From a checkpoint of a small mixture-of-experts model trained on Wikipedia: 528 GeGLU neurons an expert, 4106 steps.
Below are experts of layer 4 (counted from 0) of a mixture-of-experts language model. Rows are named router (the router's row for the expert), gate (a neuron's input weights, with its number), up (a neuron's input weights, with its number) and show model dimensions 256-383. Each number is 200 + 40 x the weight over its row's rms, rounded and kept within 0 to 999.
Before each expert's rows: "mostly gets" lists some tokens that are sent to it at least half of the time. This comes from a sample of Wikipedia text that the model never trained on.

# expert 2
mostly gets: "==", " had", " was", " is", " are", " =="
router,218,208,198,208,167,169,75,241,199,227,233,171,220,136,235,165,51,225,189,166,109,201,195,198,237,169,200,228,194,185,175,194,207,212,194,189,165,177,219,190,197,200,206,187,170,187,237,203,251,202,175,159,209,192,217,199,165,166,145,192,227,204,286,195,137,205,224,226,251,336,190,125,169,183,175,190,178,196,193,218,226,193,204,307,210,163,218,201,236,155,199,272,185,250,102,158,168,154,242,194,213,165,227,193,298,168,166,204,229,141,191,190,193,196,193,366,166,192,222,152,198,262,186,244,199,211,238,132
gate0,177,252,174,176,193,148,151,205,127,183,159,226,207,114,174,298,211,253,196,151,198,170,187,218,306,176,134,154,175,218,178,172,177,238,162,204,250,149,235,162,184,145,223,143,193,186,200,148,145,150,254,215,165,273,187,241,159,194,210,163,118,148,157,223,230,182,202,243,217,151,260,190,175,237,205,250,202,221,193,220,228,221,182,187,207,179,160,248,266,139,130,222,191,196,274,188,153,183,193,247,135,223,177,173,193,79,185,145,136,196,150,239,185,115,278,186,148,164,189,180,182,245,108,206,244,209,226,204
up0,208,220,233,192,176,236,214,203,180,181,188,224,173,238,169,244,201,225,248,244,239,162,206,185,231,297,164,173,191,214,247,189,189,276,259,263,198,173,190,239,154,103,213,181,195,223,201,152,211,272,216,232,135,170,255,199,150,204,149,208,163,187,260,224,210,174,210,277,206,161,235,280,196,228,205,174,162,152,243,252,208,215,226,237,144,202,138,186,164,242,203,226,174,207,182,260,153,245,112,168,216,237,171,195,112,238,304,263,296,247,287,175,191,188,181,170,168,220,152,130,137,200,190,133,228,285,257,142
gate1,231,134,222,229,193,155,187,252,169,220,254,167,236,259,222,171,244,161,119,206,164,162,176,186,237,147,206,189,235,203,191,167,182,131,243,190,220,93,217,223,199,259,169,218,215,205,185,201,208,193,169,189,186,197,155,193,235,203,256,141,173,221,211,173,181,164,198,202,166,253,189,155,157,126,178,221,191,211,165,259,197,197,222,155,238,156,206,232,225,161,180,185,162,292,257,181,186,183,292,141,222,140,190,211,225,219,218,218,163,272,217,225,194,250,182,193,179,237,201,221,139,149,117,184,237,200,198,237
up1,189,123,199,198,160,201,245,226,121,207,177,168,249,236,215,171,277,179,145,203,240,198,180,170,195,163,223,221,240,213,177,182,196,190,279,80,256,193,181,202,226,195,208,207,194,175,241,192,235,208,181,240,202,104,123,236,178,240,243,169,189,193,255,175,148,243,239,210,179,258,150,198,164,102,132,223,181,252,209,202,169,164,246,146,218,121,151,217,151,176,194,169,180,161,212,220,252,146,253,200,169,83,228,163,249,131,178,193,125,283,191,181,193,231,202,198,214,213,139,200,186,176,129,163,208,190,152,241
gate2,223,218,240,227,252,176,115,211,193,239,217,245,311,153,229,198,151,203,212,210,208,244,151,217,168,214,194,157,248,198,202,225,140,208,119,203,117,180,177,237,147,207,224,192,160,237,232,115,181,153,190,233,160,201,169,238,200,197,179,161,243,195,196,133,270,228,202,172,268,214,228,173,163,193,180,163,225,198,258,157,202,177,125,210,184,169,225,184,176,213,216,205,231,88,208,235,205,204,265,290,183,143,192,249,208,176,183,242,193,210,300,209,267,175,212,70,202,161,186,241,241,158,167,244,169,162,205,242
up2,239,196,184,258,183,182,153,187,226,234,194,231,258,172,228,217,164,164,241,190,219,209,234,201,177,249,211,181,188,207,228,244,213,135,192,219,145,154,187,256,218,229,266,253,218,244,204,198,244,56,226,208,208,218,215,143,126,201,272,223,263,221,198,185,212,205,197,167,252,235,184,274,251,212,194,119,209,179,197,149,182,226,199,288,227,284,266,237,263,214,275,305,212,149,185,203,215,188,213,241,189,180,196,181,202,181,196,277,238,169,254,221,214,183,206,125,179,164,252,165,232,172,152,167,202,178,230,189
gate3,220,207,277,138,192,133,157,243,207,174,200,189,185,148,127,239,177,225,220,230,235,196,196,212,223,173,162,169,142,195,245,231,143,237,226,187,205,160,233,238,215,146,268,214,253,247,202,202,238,111,237,168,166,185,237,202,222,201,259,242,199,223,189,229,166,245,245,208,161,249,200,261,205,160,128,198,222,130,258,281,228,166,217,62,132,101,185,166,174,183,205,294,133,166,178,223,239,223,153,124,218,229,142,176,233,231,160,185,226,123,201,173,184,155,239,213,212,281,268,194,236,151,243,204,245,161,103,264
up3,202,205,312,222,202,221,291,204,182,228,152,163,246,242,217,217,242,243,245,198,235,246,197,172,182,163,178,221,244,227,246,185,167,139,213,214,201,182,197,164,152,176,258,221,178,239,203,166,164,194,163,132,206,202,203,144,127,251,176,187,194,202,194,241,195,235,218,114,215,223,235,243,156,179,164,207,250,121,225,177,250,113,195,97,246,134,228,174,234,190,293,190,182,201,232,222,180,155,176,96,246,244,170,196,164,156,235,223,229,186,143,192,219,242,261,195,234,209,149,201,200,264,248,187,222,197,202,228
gate4,113,198,237,261,263,222,210,175,185,240,189,198,175,251,148,177,179,140,206,242,176,212,183,107,187,206,122,260,172,146,109,199,225,164,282,204,215,177,205,227,216,227,193,222,184,195,165,130,170,219,203,252,212,201,211,169,177,261,111,202,231,193,147,196,188,209,208,215,195,187,203,169,151,210,222,106,153,215,239,236,232,200,151,152,204,307,226,226,146,220,134,184,177,272,251,160,229,236,285,219,166,168,187,228,179,168,196,190,212,162,169,200,228,188,248,223,176,292,214,167,193,232,214,252,157,194,233,190
up4,144,201,227,171,174,150,229,185,139,180,155,276,166,191,268,90,82,151,222,185,190,177,156,126,184,140,168,208,193,220,146,149,211,210,196,244,185,245,173,229,173,198,168,180,251,205,123,185,172,195,166,204,296,265,286,153,204,209,205,217,171,162,228,245,241,196,199,243,182,195,211,210,184,120,293,217,215,250,250,174,178,179,226,122,235,209,178,201,219,221,209,130,191,209,215,217,205,256,175,180,96,183,206,221,216,217,247,230,256,194,242,231,159,198,186,177,175,247,227,235,182,155,169,225,193,202,146,240
gate5,244,190,173,133,202,172,197,212,178,111,203,125,182,183,240,201,231,244,270,210,172,156,153,208,150,214,181,297,203,244,204,138,166,291,112,213,177,235,175,232,201,217,151,169,196,173,190,181,194,283,262,139,252,225,196,213,167,216,184,194,162,205,237,246,229,223,229,184,218,182,245,232,205,258,232,144,231,201,211,149,196,172,128,124,174,237,169,207,145,246,142,155,230,184,168,174,243,249,207,202,203,239,204,301,198,207,193,232,179,89,150,192,166,227,161,206,274,181,269,223,197,205,212,141,228,193,216,231
up5,209,204,227,167,232,285,168,225,158,296,164,225,314,181,146,123,239,194,219,194,159,227,260,125,140,270,150,229,202,168,140,226,155,180,228,194,251,203,230,157,217,182,213,260,157,130,178,111,222,157,141,239,194,251,203,229,173,249,308,170,295,206,176,139,198,203,159,189,252,138,199,270,165,204,202,183,242,180,283,245,166,184,192,216,163,256,177,148,262,235,219,219,200,217,174,234,258,175,227,263,162,205,288,205,231,119,179,155,199,166,204,169,236,145,202,276,245,199,128,196,234,130,168,206,196,195,177,188

# expert 3
mostly gets: " other", "rd", "ley", " several", "wood", " many"
router,231,196,191,180,170,219,278,222,227,223,198,198,175,232,212,96,230,187,192,181,206,196,206,197,148,234,128,157,194,237,212,212,188,200,181,210,221,210,178,213,250,170,175,199,283,263,222,204,142,193,220,258,217,209,182,200,155,222,161,272,62,222,214,195,265,201,100,160,173,53,226,239,150,153,225,205,210,199,203,174,231,187,212,223,182,211,180,196,146,247,226,291,192,216,255,216,170,223,197,191,217,230,224,201,221,193,131,208,166,258,185,206,246,193,219,162,188,175,179,347,210,214,221,224,208,191,201,180
gate0,221,163,182,237,223,175,162,171,223,232,168,197,209,217,262,210,245,243,304,138,169,141,198,122,214,151,170,203,166,164,233,222,188,237,163,165,196,265,123,138,258,260,165,122,133,183,223,228,194,156,178,229,196,123,236,176,172,190,253,134,202,260,203,173,250,260,243,173,205,165,284,236,240,168,223,201,269,233,207,213,226,215,202,181,200,167,182,189,264,138,181,185,157,272,227,218,170,184,179,161,256,139,132,234,207,149,252,250,146,163,162,190,170,169,194,247,200,235,188,215,230,214,297,202,192,216,185,193
up0,253,144,133,194,243,211,172,206,251,232,162,155,168,203,215,262,229,200,277,148,218,145,193,149,219,205,152,211,190,118,190,172,213,192,163,151,149,264,189,148,260,226,148,183,112,168,223,207,233,206,149,218,182,119,186,124,199,187,237,162,191,288,192,186,238,193,203,139,200,196,277,175,211,186,308,199,247,226,244,241,209,227,189,178,210,225,183,207,236,130,144,159,216,268,200,182,133,213,184,217,201,130,160,246,196,151,270,191,164,133,162,173,237,212,242,206,179,221,199,254,232,255,222,224,164,249,207,217
gate1,126,150,168,190,172,192,213,280,280,245,214,182,197,178,185,249,215,315,176,137,201,202,144,204,272,207,178,206,234,188,154,262,175,159,270,211,233,153,188,158,187,202,167,180,202,176,251,223,334,150,210,177,153,124,203,196,172,198,145,276,231,203,227,199,148,171,280,198,230,154,210,230,252,233,115,195,220,216,193,290,241,240,175,218,264,173,263,156,238,194,174,227,168,316,173,181,286,217,281,151,200,153,203,227,170,224,165,196,226,212,162,188,227,240,191,188,238,188,200,176,119,211,203,219,239,164,232,169
up1,219,164,140,242,204,90,232,231,188,239,151,228,162,216,168,142,241,167,166,227,181,176,229,154,230,216,286,217,202,263,186,229,198,231,144,231,135,216,218,206,129,203,233,126,244,245,264,245,258,206,190,201,148,191,194,208,186,263,193,217,202,137,255,157,134,197,192,214,270,202,193,138,158,218,205,213,182,248,217,251,255,298,213,223,222,98,198,225,257,146,266,267,194,247,187,234,232,202,222,194,144,151,192,210,227,223,124,196,177,241,268,179,251,253,209,185,167,178,275,170,185,167,198,232,197,205,324,221
gate2,157,188,233,184,239,258,274,261,181,132,219,259,155,146,185,219,170,212,146,180,204,196,194,267,177,233,293,244,256,224,227,216,244,184,235,218,255,233,242,160,237,255,176,241,249,203,232,257,171,138,139,239,180,176,222,260,226,236,217,140,269,272,152,183,156,205,223,204,204,179,191,241,183,172,215,188,276,245,205,154,288,167,304,243,241,149,222,239,165,166,129,167,187,222,205,197,214,232,266,143,203,120,257,225,257,167,265,218,209,191,248,229,147,158,186,191,178,179,240,183,240,196,208,252,191,221,244,206
up2,200,214,170,221,153,199,171,142,141,275,183,157,257,282,196,181,259,194,236,188,226,158,212,145,155,220,162,215,186,154,214,225,226,179,219,195,163,157,112,212,149,140,282,142,196,225,224,182,233,247,273,190,224,247,214,155,153,222,291,241,152,155,243,202,215,220,173,183,160,167,226,140,154,242,125,173,137,149,176,221,129,215,146,224,157,208,179,214,210,207,305,199,197,138,239,151,185,156,197,226,166,240,221,223,157,169,175,204,190,259,112,185,287,210,160,214,231,266,193,229,201,271,198,142,245,148,191,265
gate3,157,116,271,309,207,218,207,225,175,253,155,201,174,194,204,232,135,273,179,221,233,139,158,245,213,209,172,202,230,225,232,164,123,238,180,201,132,134,239,258,190,144,183,259,158,191,171,194,211,254,270,102,208,222,169,219,232,162,179,156,225,161,203,185,201,108,227,190,118,224,130,179,213,219,203,211,217,211,207,189,162,185,192,250,183,256,187,238,237,180,187,262,161,134,274,145,246,195,226,194,269,193,245,238,212,201,265,190,165,240,154,269,201,179,175,212,226,215,199,131,178,220,235,234,133,189,177,203
up3,221,217,182,209,181,145,219,189,174,153,225,232,248,193,184,178,188,170,222,163,210,237,238,221,182,157,211,215,153,232,129,206,222,133,151,261,199,177,212,201,216,187,187,219,222,142,206,191,221,212,252,197,200,204,170,255,98,183,201,177,146,185,187,267,164,269,300,238,255,193,210,174,140,201,235,203,163,193,212,132,184,190,199,179,236,227,195,127,160,188,246,125,219,211,138,221,172,104,216,243,151,176,217,263,207,256,225,195,258,149,257,157,246,224,201,231,214,172,210,256,168,185,174,197,221,243,145,196
gate4,179,154,191,237,169,169,194,158,218,206,251,205,242,207,219,218,235,180,184,263,135,151,210,151,174,227,244,230,292,231,116,187,195,219,226,245,207,258,250,193,171,185,162,137,112,154,288,156,202,138,197,222,214,137,243,248,196,188,203,159,199,208,193,212,190,200,112,207,153,162,237,151,187,165,117,176,145,209,237,202,193,325,218,175,211,160,271,228,180,175,150,160,209,203,212,170,201,212,237,168,190,146,211,166,241,205,187,148,214,187,169,119,176,211,254,223,263,183,235,106,236,214,132,164,223,183,247,219
up4,207,230,110,196,241,198,203,197,241,157,181,211,248,151,211,231,181,280,182,153,130,263,173,172,238,207,214,201,250,192,188,183,121,155,220,234,207,179,166,224,152,237,188,228,285,175,204,281,205,196,215,192,172,206,164,289,206,155,195,166,191,188,153,221,256,172,134,221,212,245,158,242,161,166,172,219,263,200,218,147,188,179,204,152,182,251,283,164,196,158,190,189,170,281,178,238,243,166,236,109,150,257,172,166,232,238,127,269,117,168,159,161,276,270,196,181,95,127,205,236,147,246,115,234,185,229,177,201
gate5,115,245,185,188,154,201,165,204,216,187,206,189,202,235,225,192,245,210,140,135,237,170,207,121,234,168,215,245,268,194,169,218,254,257,271,173,218,256,173,249,244,242,89,200,161,205,162,259,247,217,172,262,132,155,189,193,154,263,237,186,173,234,149,248,149,207,251,245,221,195,186,125,170,182,250,146,173,239,205,238,213,214,216,175,272,207,285,198,141,162,190,197,196,217,210,278,205,187,224,254,182,233,210,206,222,260,160,222,185,192,181,236,234,258,227,263,158,231,144,137,174,204,211,129,242,219,183,181
up5,185,168,214,236,240,220,185,180,279,223,188,229,178,244,228,156,271,194,191,162,200,166,250,185,175,165,240,207,134,134,254,188,169,207,215,141,192,249,195,197,283,203,198,155,172,273,184,174,171,267,225,246,231,180,203,186,174,221,219,193,252,126,266,224,233,141,219,165,161,167,301,237,194,235,212,213,211,173,197,164,244,239,165,209,101,138,209,201,146,193,203,203,189,250,128,170,173,240,178,134,218,183,205,185,140,135,192,222,182,194,257,187,229,140,174,143,197,196,286,162,240,207,160,238,108,174,195,174

# expert 1
mostly gets: "),", " by", " from", " with", " and", ","
router,154,193,202,235,258,217,254,128,211,169,186,182,186,152,127,229,183,183,221,216,210,237,187,192,182,186,230,219,197,180,220,192,197,187,200,222,231,210,158,193,154,206,184,252,219,208,215,170,198,189,188,224,208,193,193,204,275,210,230,168,262,176,149,213,189,166,214,215,218,237,175,292,279,208,207,207,201,194,176,208,160,203,184,190,193,274,196,193,200,283,201,144,211,138,178,99,228,227,165,211,136,159,172,187,270,176,258,184,182,207,207,185,208,170,199,103,226,269,169,274,157,161,196,182,171,195,195,297
gate0,142,161,202,149,202,195,201,220,263,141,201,219,209,212,136,250,253,211,243,141,266,141,219,149,199,157,277,236,115,231,186,259,195,188,168,164,266,209,236,230,241,214,185,168,210,238,201,230,228,250,222,125,156,160,217,263,176,215,197,213,175,167,262,267,233,200,239,192,170,221,243,196,186,166,223,206,184,184,190,215,214,186,206,151,178,135,149,148,191,228,195,258,187,222,224,237,240,193,235,210,193,237,250,102,177,129,174,220,195,224,347,200,109,244,166,219,212,251,234,225,204,231,148,268,154,200,206,250
up0,238,219,224,202,197,146,189,229,248,221,154,189,224,203,158,238,218,197,249,197,204,168,267,214,289,223,182,197,280,179,201,251,172,226,247,252,247,137,166,206,206,127,190,179,194,209,186,269,186,246,229,194,200,227,180,183,240,104,180,202,176,224,214,271,252,182,221,144,124,278,232,123,206,188,238,225,137,130,199,306,181,267,236,241,176,159,224,195,231,205,174,203,235,188,183,188,100,155,183,217,241,191,238,242,228,243,230,222,217,239,250,189,171,216,210,182,250,190,260,225,169,221,196,155,213,242,133,160
gate1,214,154,219,203,117,177,147,154,242,214,236,166,199,149,172,92,213,146,183,126,173,244,119,174,226,187,162,242,241,181,213,241,226,165,211,147,138,188,139,182,188,239,244,193,169,205,157,189,180,236,196,154,181,233,175,233,124,174,138,142,215,270,137,167,165,195,144,219,249,175,212,170,194,172,215,122,136,236,254,196,219,184,233,140,208,208,178,168,222,232,184,204,215,228,254,224,347,184,234,209,245,200,200,190,171,157,149,132,208,170,167,190,259,208,167,237,214,222,215,227,227,157,179,156,168,218,216,178
up1,206,234,217,178,285,199,278,256,132,156,144,220,196,218,223,245,158,251,187,284,213,181,265,223,120,189,181,121,182,185,150,170,192,275,186,255,215,179,272,247,198,231,153,191,160,200,193,216,214,196,184,265,215,189,258,179,267,213,242,231,164,112,253,204,253,208,236,200,169,210,207,228,185,196,164,230,244,220,129,172,154,216,169,239,182,205,195,254,211,176,212,206,247,235,177,152,97,169,172,200,195,158,201,215,217,241,271,243,192,251,290,182,129,205,206,133,220,153,181,180,150,230,197,230,256,191,192,219
gate2,180,225,137,137,195,233,145,153,224,214,185,263,149,132,193,168,214,223,223,197,220,134,207,249,164,198,182,194,231,193,167,191,93,171,280,226,210,163,117,260,231,208,148,271,178,138,168,197,164,139,275,162,250,243,181,188,189,236,202,225,196,194,217,126,123,260,203,184,215,162,161,199,212,210,190,216,214,251,172,153,295,200,230,179,184,175,180,200,182,145,240,188,126,156,269,177,199,198,191,185,133,211,208,221,206,123,135,157,241,201,158,240,186,219,192,216,236,190,247,190,172,180,254,234,184,145,301,146
up2,200,210,140,202,241,211,260,228,254,276,218,269,274,212,173,179,154,246,236,280,240,219,272,223,213,147,217,208,183,186,193,250,212,155,221,125,246,166,189,253,248,315,222,240,180,111,188,223,225,158,184,265,212,141,182,258,131,259,192,202,146,181,190,144,136,230,283,181,224,233,123,222,195,194,162,223,158,185,233,121,297,217,204,132,178,174,204,215,151,146,173,249,212,300,207,192,232,209,227,186,166,260,232,200,205,246,223,184,241,149,232,203,145,169,252,218,224,252,182,186,195,197,220,281,181,153,214,247
gate3,214,214,171,141,227,169,222,171,199,180,308,268,222,155,145,213,226,149,156,170,182,208,251,267,203,243,207,198,182,179,144,186,272,249,187,239,283,209,227,195,215,232,162,160,224,140,257,143,194,236,202,245,237,222,199,232,184,172,222,170,209,224,252,210,186,243,165,111,107,217,193,156,214,175,261,292,199,222,122,175,177,185,143,280,252,203,169,167,220,260,222,214,193,161,209,195,264,251,194,241,246,125,119,202,144,228,122,271,211,150,227,175,157,124,221,298,161,214,171,230,156,153,186,178,142,193,206,179
up3,184,214,256,225,206,151,297,222,199,309,216,151,234,243,203,157,236,158,208,178,194,229,199,240,202,279,177,186,195,172,169,198,247,213,236,186,257,207,151,167,250,183,221,249,219,183,177,187,222,123,218,207,150,144,251,136,235,202,201,153,112,135,204,191,204,134,302,147,236,206,195,209,180,226,226,170,157,196,273,191,155,282,176,260,99,166,203,234,251,149,248,186,259,269,220,114,104,205,119,187,175,148,207,169,246,198,125,132,206,173,251,240,181,228,240,184,235,188,141,190,177,254,203,195,158,114,139,173
gate4,190,290,308,202,226,188,151,152,251,266,153,213,167,268,205,206,267,187,197,200,202,235,205,220,321,159,155,177,209,204,230,245,234,204,127,166,152,214,264,75,139,173,205,168,232,250,217,173,164,195,212,179,184,264,203,64,157,185,178,190,273,137,124,236,237,195,201,208,213,189,120,238,207,119,212,196,102,169,118,184,131,163,225,168,156,186,280,214,136,225,204,172,221,202,201,227,100,192,201,180,175,166,206,196,184,184,205,229,191,191,155,147,221,218,177,198,177,192,212,198,258,175,161,213,254,206,233,286
up4,202,158,229,233,214,242,150,209,198,217,233,173,151,220,123,218,211,241,237,236,174,198,238,150,138,143,250,191,247,187,160,204,172,202,146,240,181,215,205,204,236,168,235,250,206,263,146,208,194,191,191,177,235,155,184,326,210,166,197,230,251,199,242,200,213,165,209,170,235,182,239,225,214,208,138,202,201,163,250,151,166,227,260,200,206,179,171,176,176,136,160,211,186,245,205,244,220,265,171,182,172,193,183,195,196,232,179,159,242,181,164,203,223,111,205,221,209,120,166,222,143,188,227,128,152,187,139,149
gate5,180,260,247,224,231,176,215,134,217,213,306,227,213,223,212,221,269,251,278,152,131,259,176,253,241,183,256,160,193,265,142,180,213,209,172,210,229,164,209,125,159,145,155,256,154,167,202,128,278,182,195,190,244,193,209,260,222,219,172,235,192,201,209,199,179,259,179,130,177,144,212,183,203,184,207,96,222,164,214,148,194,169,139,196,196,132,201,219,219,257,183,116,146,249,194,213,134,110,181,258,197,151,223,240,194,148,213,169,226,235,189,152,217,138,156,239,193,243,270,150,175,221,137,193,223,244,102,199
up5,140,241,147,152,174,159,177,253,234,220,209,175,161,299,182,144,202,183,223,173,163,194,231,210,168,248,183,183,210,228,179,141,237,204,115,225,195,140,245,153,46,187,166,233,175,176,223,223,269,182,165,129,213,206,274,189,212,199,200,213,205,210,227,154,233,233,179,163,206,303,172,148,203,211,210,195,225,220,148,276,215,196,231,200,182,160,241,216,168,221,213,178,146,169,175,187,208,171,189,232,226,152,211,189,124,224,194,180,161,214,147,140,204,227,201,233,151,214,208,236,182,152,103,158,233,121,226,157

# expert 0
mostly gets: " film", " family", " album", " club", " game", " species"
router,194,206,212,205,224,220,141,206,171,170,192,230,228,240,192,335,217,201,218,240,260,182,203,207,231,211,264,199,218,265,191,195,208,199,232,191,164,201,284,196,158,228,239,187,141,147,133,203,157,210,210,188,169,188,208,197,205,185,263,145,263,188,162,202,231,210,234,192,200,179,195,155,269,250,195,196,206,204,218,191,172,233,191,99,214,169,212,213,233,167,162,52,227,178,255,220,249,192,194,212,200,221,171,245,70,227,246,200,232,203,216,217,159,228,180,236,219,191,214,0,203,155,185,178,201,197,171,240
gate0,205,189,181,206,254,252,197,209,190,163,275,145,150,196,126,252,137,158,174,170,112,241,152,294,192,218,236,217,118,210,204,217,201,282,214,197,187,151,192,176,236,188,225,216,236,209,248,142,228,162,153,166,179,257,243,168,196,213,190,201,222,176,219,204,236,160,258,197,181,221,188,192,137,210,191,213,256,249,174,233,145,158,182,196,219,196,179,106,179,245,218,160,143,255,197,226,218,124,242,180,180,238,146,200,164,267,186,249,225,227,211,270,172,214,218,180,183,220,114,199,225,272,128,250,270,233,272,167
up0,220,202,171,197,237,251,210,219,248,176,236,125,148,179,127,238,269,192,267,174,121,195,189,250,194,171,249,232,224,168,164,162,203,257,189,160,180,101,216,178,198,155,201,235,290,183,243,218,238,182,179,205,174,221,214,210,156,204,272,206,235,146,231,180,230,215,214,122,275,257,225,176,171,251,215,154,216,223,102,228,157,159,152,224,242,195,157,112,167,248,195,191,200,258,229,224,110,223,182,146,172,226,151,244,152,249,234,176,228,266,188,314,179,226,237,215,228,155,90,235,211,320,191,236,262,232,222,216
gate1,173,134,202,254,184,181,192,208,220,268,235,258,178,171,131,178,195,142,186,235,128,229,292,185,223,255,274,187,159,263,251,194,183,200,183,157,236,173,203,212,164,279,210,147,202,226,224,170,243,213,143,178,220,153,181,209,201,200,207,160,196,250,214,148,165,170,208,201,110,171,207,211,175,134,198,206,183,222,129,237,195,235,220,206,167,244,190,218,159,142,169,170,220,231,171,188,218,187,222,173,171,235,273,221,168,286,209,231,149,177,219,213,182,234,222,273,167,289,223,246,234,158,164,214,189,161,197,204
up1,143,233,236,147,208,222,240,225,293,277,200,274,223,234,184,263,220,256,157,186,261,233,151,198,167,118,152,168,195,178,191,183,216,213,165,306,168,132,185,116,256,268,130,180,273,170,204,171,206,201,155,302,196,256,208,194,174,234,228,223,202,173,192,202,270,168,138,189,199,229,192,135,197,201,243,230,220,238,277,156,140,236,195,156,282,149,182,257,260,166,235,142,177,172,180,144,204,287,202,132,262,132,213,236,199,157,131,225,250,221,192,199,131,188,234,248,171,163,179,221,176,181,184,299,254,233,251,126
gate2,212,181,134,233,177,153,220,227,220,178,205,165,206,195,213,113,121,180,282,140,214,285,169,197,236,174,172,163,154,140,159,210,153,135,219,182,140,229,156,215,245,165,213,130,199,266,129,200,237,238,216,105,186,137,187,207,277,147,189,219,188,251,200,192,161,180,211,211,217,181,200,200,216,177,157,211,100,159,156,207,198,232,178,213,190,182,170,247,127,177,237,160,135,207,139,209,178,215,162,188,202,219,241,239,244,146,280,179,210,272,166,180,239,179,149,176,257,208,227,237,222,210,214,231,210,255,186,229
up2,160,169,155,248,174,192,160,179,208,246,281,215,159,243,245,207,239,188,257,231,226,204,249,144,178,177,178,200,161,250,230,144,179,169,118,203,169,214,140,162,239,185,227,160,242,199,197,237,215,165,190,210,237,287,180,219,198,234,223,229,144,142,250,219,158,258,170,229,202,213,208,219,184,258,155,202,326,241,236,214,193,168,242,225,173,201,112,167,206,267,188,143,222,229,254,120,216,156,169,209,161,189,214,209,223,238,106,113,260,174,247,216,206,126,182,234,159,169,217,183,251,171,171,174,174,210,214,261
gate3,199,187,270,226,223,220,177,140,181,190,292,182,215,162,209,258,180,212,197,137,214,212,213,199,226,126,135,156,171,256,218,247,129,151,182,264,103,236,184,221,206,125,183,228,292,220,188,162,205,85,190,162,237,213,176,138,195,182,175,222,147,184,210,162,254,187,184,165,196,139,192,196,254,174,195,145,205,259,123,247,271,236,194,114,134,153,200,162,178,207,198,169,181,176,193,135,245,244,178,211,186,238,227,226,187,162,241,247,144,226,229,204,246,132,163,197,155,234,184,239,142,199,182,155,182,235,184,219
up3,213,194,241,167,255,132,184,186,243,268,194,179,179,221,231,193,263,187,209,259,161,217,180,198,220,251,244,196,245,169,239,218,283,206,255,240,248,165,163,135,225,233,270,154,131,211,280,272,159,208,213,222,199,191,195,175,195,185,172,152,239,223,182,216,211,209,171,268,160,195,226,228,173,171,165,239,218,181,243,207,166,203,220,256,268,205,199,234,192,197,256,151,238,146,142,228,203,262,155,184,224,174,219,186,236,140,167,215,219,191,240,229,178,262,242,188,256,169,204,181,217,214,187,243,188,163,214,148
gate4,247,216,133,179,189,197,194,185,167,153,242,124,267,207,171,239,167,202,200,140,219,204,260,165,186,229,142,208,163,221,196,232,197,109,193,233,197,182,204,286,159,146,194,272,160,193,268,208,174,195,199,254,245,126,182,217,137,227,235,160,190,153,241,179,292,179,261,240,209,121,175,201,203,204,247,219,191,257,214,163,238,191,208,249,207,221,175,198,199,266,84,222,219,108,255,197,169,220,179,181,151,249,174,230,144,272,221,244,192,124,140,190,203,209,243,184,170,183,207,149,167,268,208,247,187,213,198,181
up4,207,239,251,262,168,84,162,165,78,251,169,240,164,224,248,213,201,188,169,148,196,178,199,173,213,190,188,137,194,188,213,211,180,268,215,175,266,242,238,147,180,143,139,153,241,236,107,276,186,134,215,207,209,244,133,198,210,234,167,200,207,153,238,212,167,191,125,108,171,189,217,167,178,198,168,208,174,211,178,189,247,189,152,169,191,146,213,177,229,213,253,155,202,199,207,189,203,188,176,190,293,249,161,205,196,170,175,198,145,265,267,215,158,204,244,266,206,234,196,265,260,113,182,152,240,278,182,170
gate5,171,119,259,195,265,148,140,228,242,241,190,208,199,165,99,218,152,244,169,208,282,175,196,196,208,199,167,207,190,207,173,248,177,192,191,204,104,246,173,186,247,212,209,182,176,211,219,182,147,285,227,137,172,216,200,187,183,273,272,267,216,212,167,163,255,170,213,221,168,283,200,194,194,184,198,245,224,228,238,148,164,198,203,229,168,211,224,202,263,171,133,285,170,193,204,165,241,167,140,194,225,148,119,140,147,217,176,199,195,178,264,231,227,209,185,192,223,201,310,199,210,197,181,218,276,164,202,153
up5,185,205,227,156,141,196,202,328,277,124,225,163,203,200,244,229,163,145,193,231,186,189,224,245,223,214,274,145,218,240,235,210,220,127,218,192,215,284,232,155,262,148,273,204,187,251,242,227,270,218,209,223,167,165,114,218,151,239,241,163,152,168,250,236,200,166,167,212,72,155,198,215,199,206,210,134,283,144,169,181,214,244,284,239,209,197,229,177,146,250,223,184,180,214,122,219,216,240,165,208,210,109,134,215,221,160,228,238,170,216,212,239,158,254,129,216,243,126,140,236,164,210,233,204,230,227,168,198